python train.py --d_expert=32 --router_score="softmax" --n_groups=8 --max_seq_len=1024
Below are experts of layer 5 (counted from 0) of a mixture-of-experts language model. Rows are named router (the router's row for the expert) and show model dimensions 0-127. Each number is 500 + 50 x the weight over its row's rms, rounded and kept within 0 to 999. Numbers have three digits each.
After each expert's rows: a language model's description of what the expert responds to. This comes from a sample of Wikipedia text that the model never trained on.

# expert 38
router:558520606535483492472473558424421632445520497458511517419486480512512515568479572475503445556488536513477572506503465573545571518497539367460470482556517573475437460500499443473452542448499497472419393555409570509516503532498568596457483462492491445466495394457473527508419535532516564458436511548573498547591557503409487500437418464470412549411541546589471507526504469473508493476529
Mid-word suffixes. Inner and final pieces completing common words and place names, such as -ion, -ance, -ory, surname, Baltimore, Nebraska.

# expert 24
router:518520484503430449493551493483449501490488507464526538456479505536514537486471499466460440496558506493550535534385529530611526585496451430506451562556523488421415497490546445551576572437468467489465502471368504457446517541410441498551449571516566382488610511474574604502530481440560431516438472541499502521544561533516499468486345536609476538532503518591471483457474506503573576536518
Mid-word Latinate syllables. Middle pieces of longer words, often before endings like -ated or -ation, such as sit-u-ated, demon-str-ates, repatri-ate, own-ed.

# expert 29
router:569565551581433428476444539470427536424477493446551491451467456490530458458542583430449555504575472516588581455461476586552535543443580446437438568530562472528451472551496458529470549467458443435433477518445536543437540562470493561560451522555565448535559453455561552484425537493580476555456515525502464529581554567443454410492462456559511572439563494510489480537442415540505559523540
Non-Latin bytes, code numbers. Byte pieces of Thai, Devanagari or Japanese script, plus digits in identifiers, coordinates and table cells, such as NM_20, LY-22.

# expert 41
router:574519571570447422457433557455414528415485514436529493478489455486551484457556550436450539495575428485613547474450481582564529526442563452420452594504574454536442466505508516522464538471459452436429473539458530555455491548464430564548450498558555446508536475458549550514366541503594516547452501539479482537582545598451445431475478427542522554466542504527487484538456434526512566477538
Possessives, list commas. Possessive 's after names, commas in place lists, and kinship nouns after his, such as MacColl's, Porter Ranch, Newton, his brother.

# expert 53
router:512434593511470518456521618431438535519474555470544558496450428581512446486542514505489490496527496548500523461496549563580480524470468478447438592547441429617478382482466596562477566466458438480510497520444607483457609464501497566482482455503610452483470465503478493580560517522555548523479537457496418595585544497432450450459411450520535497511443480587537527519465495529538535574519
Mid-word fragments, infobox fields. Word pieces inside longer words and infobox labels after a dash, such as bel-ow the poverty, Full name, Resting place, com-merc-ially.

# expert 51
router:555520554567447444450432546459438541438468475449537512459477463507559430480552572434444525511562466532584559442453477609566535532438598447447448589546571439483444458539503467505458557453437457437422468546483541570443527558472467550574449536545553436483536450455528539535410529492588508541449500518494449546576550569441464427504470442544524544462560504521476483532449416552524567472550
Copula and table cells. The verb was or is after a subject, plus spaces, pipes and digits in tables and dates, e.g. He was drafted.

# expert 62
router:566535555573428414451429527470443541424483514454540465451497429496545455485571585429445521528569457493600556440466470573562526510440586443426438576517579442531432454549491497537447560471468462452432455540446518552444534547467476572577458477537580438474518455458537549506460515457590482541449515532495463533574556584449461440487459447531534581462546506544493492508461422552519557462546
Table cell starts. Words opening table cells or list entries, such as month names, Yes, °N in coordinates, and name pieces in credits and citations.

# expert 12
router:505414513537501423418500560486471512499513564429526490378520456490561505528531573452397545536544479550424572453448504527529528523487531478513364578508493548496465371471489536545469499525495380416450404456397510585460507588537418530562497451575580459476515529483514553501427530488501427497485477501462492502515489479511524508526447404480434551475484515558441502566491481558590537478567
Word-initial capital letters. Single capital letters beginning a word at the start of a line, after a parenthesis or quote, such as M-innesota, S-hoko, (J-uly.

# expert 46
router:564564553548429424456434508477459544435473552450532522464494456462514436441574560433469506466546454506584558489444522634596518512461532445430465599515590465445445458537578470475482545467462448439412469519470537536427544542459465571531445490530550454491547475474517538475400512433574517556452508528493433545579535578454469440485462470566520546437554599527496479489432443505513555554516
Scientific word stems. Beginnings and stems of chemistry, biology and technical words, such as fl(uorescence), mus(cle), sod(ium), and nouns like engine, material.

# expert 47
router:541502591526435445444481552464478480449454509473528507442531440593487556561506515441475499465547458497485522446479566480580499565383493443450458482469577474480429440526572501466539556510496493466461401463509493543406542541405533623510461567618507451468504468434487528601474469461506468508404497458572536551497554550395447521575503478592553607490502495478540452525516443558550552467516
Adverbs and auxiliaries. Function words like also, not, been, such, including, well after was or is, plus most notably, such as.

# expert 6
router:566524562567426430461469530449436541437483499449539491438494443484545433475548567424448550499578465529602552460448467570554530511429591444436437600515571447500444445542485481521451554462437443428441457555469533558431501559465486563568437500549561441483534476467537556520440535475595502549448525519503463552568558573441442423483475446539539544451565497513478490510456426553508567479541
Sentence-initial subjects, name starts. Pronouns and words opening a sentence or clause, such as he, she, The, In, plus the first piece of names in sports tables.

# expert 19
router:574569558578446431466457537455438538419520493447538483472468444499537431466546562430459544511566452514601549470455474577563541545422591436436442591525576435506439469533514495549467547476449435453425481538460537569453513548469480568550449517542559454497541489458547533486421548474591503555448517532498468555570559584449437422494466438537527543440553483506484469525455414562511564515551
Numbers in tables. Decimal digits and numbers inside table cells of statistics or results, such as 28.73, 12.66, 42, plus table pipes.

# expert 55
router:565526558562429439448465530464441535421480495450543472462482439490539435473566563437455544482568448541596556470447491554551546518423573443437440608546582487494430454545463539543453552454460454444422488512451536547431510554455488557561449483547568439498552483459528551503397529451583486551439536506478453526581549577455464445491455449542548545449547527541482478529439407541502562500555
Name-initial capitals. Capital letters or first pieces of personal names and proper nouns, such as Mc, Jon, K., Clark, especially after initials.

# expert 4
router:528529576547500490511529574488442509419534524441510506477518497475488497486565577399459487597458526460532522536372480485468483553451533434488501498571536521462414450502531472443512512423466444456455473495488527566525463657410476575453464464546541502485478494475503575487433492568519516508410436505602455534531547594517473552489382429566540575497602521521389440517520452495484508450562
Word-final name fragments. Closing pieces of names and words, such as place-name endings and surname tails like ford, ham, ley, burgh, or pistol's ol.

# expert 10
router:553541556558440420465453537449428537414480491448531556462510455511567467493544552424462588507578456473607553447444471552547525539428561452423450592509565418502447451554519497500458554457435452459448485505448512566456555535453460558555454474551559442458532423459541537520395521491569551547464462513475450530571552570451465413485480453538535559454532505552496516524440400557495565484530
Closing brackets, pronouns. Closing parentheses, brackets and quotes after names or dates, plus possessive 's and pronouns such as who, whose, they, his.

# expert 27
router:571523539565441414453471519454431539436495506451529491452484443505533441480562551431456552512559492512572574457436483578555542532425618457444439591500588430487426455549524497510444568457450447452419490544453533576475528549471462551556440474546552462509540484460523563507430535473587484554458488526466473538573562589429444447489452448558530557437561518535493493542456417550507571501546
Spaces before numbers. Space tokens in table cells and after month names, just before numbers, years or days, e.g. August 2014, February 23.

# expert 32
router:526505493603497485504481516442462503431478476434528471411569387501534478576541517436457524473493489430531577489419425455532532503469578461483438551558609518492346498542512568534465525425424475402490424529486534505475514562509443574539443533525531505540500470503554569527483579512559551545478500529475522523608502567517495499492434434496549614400541463548469482495485472522566594472568
Year final digits. Last digit of a year after its three-digit opening, as in 2011 census, 1980s, June 2012, including tables and lists.

# expert 30
router:570505553568439424451490532462437534413513488457532509481482443499544455479550560426445531499554459472596554449442462525563543532432557441429461592599577432528442451529503497476447548465453440433431462563466513579445523549458461567569449512536558439529563456452531541491389522444583534550448490512461470546573551573457467440502457458542518543452567555512472491533454426542521574466533
Commas, and, plural endings. Commas, and, or, and word-final pieces like plural s or -son that end a noun before a clause break, such as kidney-s, lakes, and.

# expert 7
router:571500558574429426453457523458435525409479518448533469458485451481556473499561577435451533496571488508547559439434486544555533533430575440440440581533577451502446454534493541566453556487441443440423475554462529560443519542448486573563448501563561435494536468461525560495391507499593501540445480522506457529581550574436447411491472450542530558446564518508477489536449408542524566473546
Plural noun endings. Plural or agent endings like -ers, -s, -ians on nouns for people, such as bankers, officials, writers, before and, but, who.

# expert 23
router:542499542587522496520499478440433548486437467433509498399495424551501549528552525419468529511519527429561627459430425500612477495489552455461435564487655511574429509509552568525539507451454487450483473563458549502456531522524480587497478491545568499499492435507536589538458586574576515517498459535561451527622502510527490459522481492484498531459633486507474486543468492486544604482576
Year final digits. Last digit of a four-digit year after its first three digits, in dates, tables and citations, such as 201-8, 198-5, 194-8.

# expert 5
router:486462525482435477459562524459447579454526521331489499387513435511580503465529551450411551573541492527467627438492502514580541489463538465514462564534498552529454420514527482570479499455483405458382455441415484581462502537517469473494436506510567415514500455481586497556472554436493468549485541506500516499542503512455454498494457409556445530489485551540441442621493466586518544491532
Acronym capital letters. Capital letters inside all-caps acronyms and codes, often in tables, such as the O in IOM, T in ATP, R in GPRS.

# expert 22
router:549563556551439429426440524467441540431482481447526500453473424493522435464548562434446546502560483513588565475448499567556541547442558451442438590551605442475452452544510511552455575447462439445426484553474504579437502553465512543586441479554570449500553474471533542491418533450569482534446490530483459540577543567441458416484474445547548556461558468520474502504442408549500571517540
Technical word starts. Opening fragment of technical or scientific nouns after the, of, a, such as rece(ptor), comp(ass), sub(groups), and table pipe separators.

# expert 17
router:550570552566463422478502552476452543431438431463529496447489449517549434493564567433463518533557448487550548496426464636556526532425536449445445568503601412558445459563509574501458542505441444458435480517467550566411530533474470527571454501561564423535551451478533533540463533458583489543463539550484448507582541548458468441452472441549463553484553552538510468489444409544510556447536
Dollar signs, first names. Dollar signs before amounts and common English first names or name-like words starting a phrase, such as $1 million, Robert, Washington.

# expert 59
router:625478532559486481464536579499448561469523489457553473496449503498515453441526581483475416505510482581478526507478478433533570477504439439459400503549485515554496475515435491454538503481486445483417443502437472519457583575404497573523485494504510491509526434432478531470550445511557569521461462566472487514594623601434508547414388483599516532408537550597563458539418501541566523533515
Suffix-like word endings. Word-internal pieces before endings like -er, -ing, -ed, such as Law-y-ers, Eng-ine-ering, part-n-ers, de-al.

# expert 20
router:560525559554426417459456537470430536421518472457531447469473453470558481445553567427444504482549467504595550443454497603560521544443616448435450570541543460530435459547474489518456557462462455448432473564453554553443531565452436543556448543558562446469561485455536552510432524492589537550444531507465462522568550583439450437460460442543516547437550501530482515500444413540510564479533
Foreign name endings. Word-final pieces of non-English names and places, such as -ić, -ski, -ala, -ia, plus capital initials and non-Latin script bytes.

# expert 37
router:557501546521408428480523560455471651435463536447501553472539489478558516487537556498496468558578530470599556495443458533490506548420559491509462510522523580578448460505454523507493520437454479503443503587410529552487483574442458542555450443580578440532499453485463528519443546465570507591441555509499446564556540473470395493449484429566566556546549509579441440504479450468478581531583
Institution name heads. Final head nouns of proper names for institutions, events and places, such as War in Second World War, University, League, Cup.

# expert 31
router:509511577474494405439452564441437498462468450480539540462538396590543544557554596488481525494594522511460549410478473497579495567469472485428467583507621554506475453514480495458484583519508453429536401588502600525548547613512495600490461498571547443506611450503483557536498494531541464534496584503488452499582527568444443472551522437530512547491546455538456521473501469457525508449538
Numerals and quantity words. Count and comparison words after a determiner, such as two, second, more, than, other, plus Christ after Jesus.

# expert 54
router:547515545569461439463431525461435540435504458445546480474489431497530437469558562423459546532555472477575552440449497574564535540433604450448435579542588421469444458549511499506451538471457443433448467508464545568471539553453476569574443486561571440512561478458537552516390533470582503557454499521498461537580548599468448410502471459547542563462534510534498464547441428520515564489547
Epithets, numbers, punctuation in tables. First piece of species epithets in taxonomy synonyms, such as t-aurella, plus numbers, pipes, quotes and parentheses in data tables.

# expert 8
router:528491537514407431458502483476496556461507499425578492456519457620549496465545520479416519489589520433476495393430528482604588529456502448481507527528537538546408372540533507524460575511510522526479524503442417523444563540483517449505415574492568529464512519507548445532506582470479530560463504427487425484553550488524457432566484402522437459559547468584417471605397510506497530479534
Symbols in tables. Spaces, dashes, plus and minus signs, and punctuation inside scores, coordinates and data rows, such as the space after W or °N.

# expert 44
router:510457490578419453476505565461481558437495523489541461416554412503529437511486492412422526469553469505469553469443542524559507504437555474482473526526536487558424418525495501461403528484457498373442469521501515612452514627427497549512398527570595454516507451460559521544450555536527481558478479537562524558515548577469493469509489361517524556498531476561545459485381486576556541486504
Standalone numbers. Small whole numbers in statistics, dates, measurements and tables, such as household size 2.53, aged 65, March 29, 49 ft.

# expert 61
router:562537558580423433436466543456430535420489513453532473450467442498532464479566566434454527501573486514587552455455493562548534529431588444454442605535574453512437450555477485536456557473453438440440485538464553555466535565463461578547432531555566440473515451462524539501415544470594511555452523496496487542591546571447450432479466438548515549440575501516495514510462415545508581511559
Name fragments and months. Word pieces inside foreign or non-English personal and place names like Mo-han, Ah-med, plus month names after day numbers.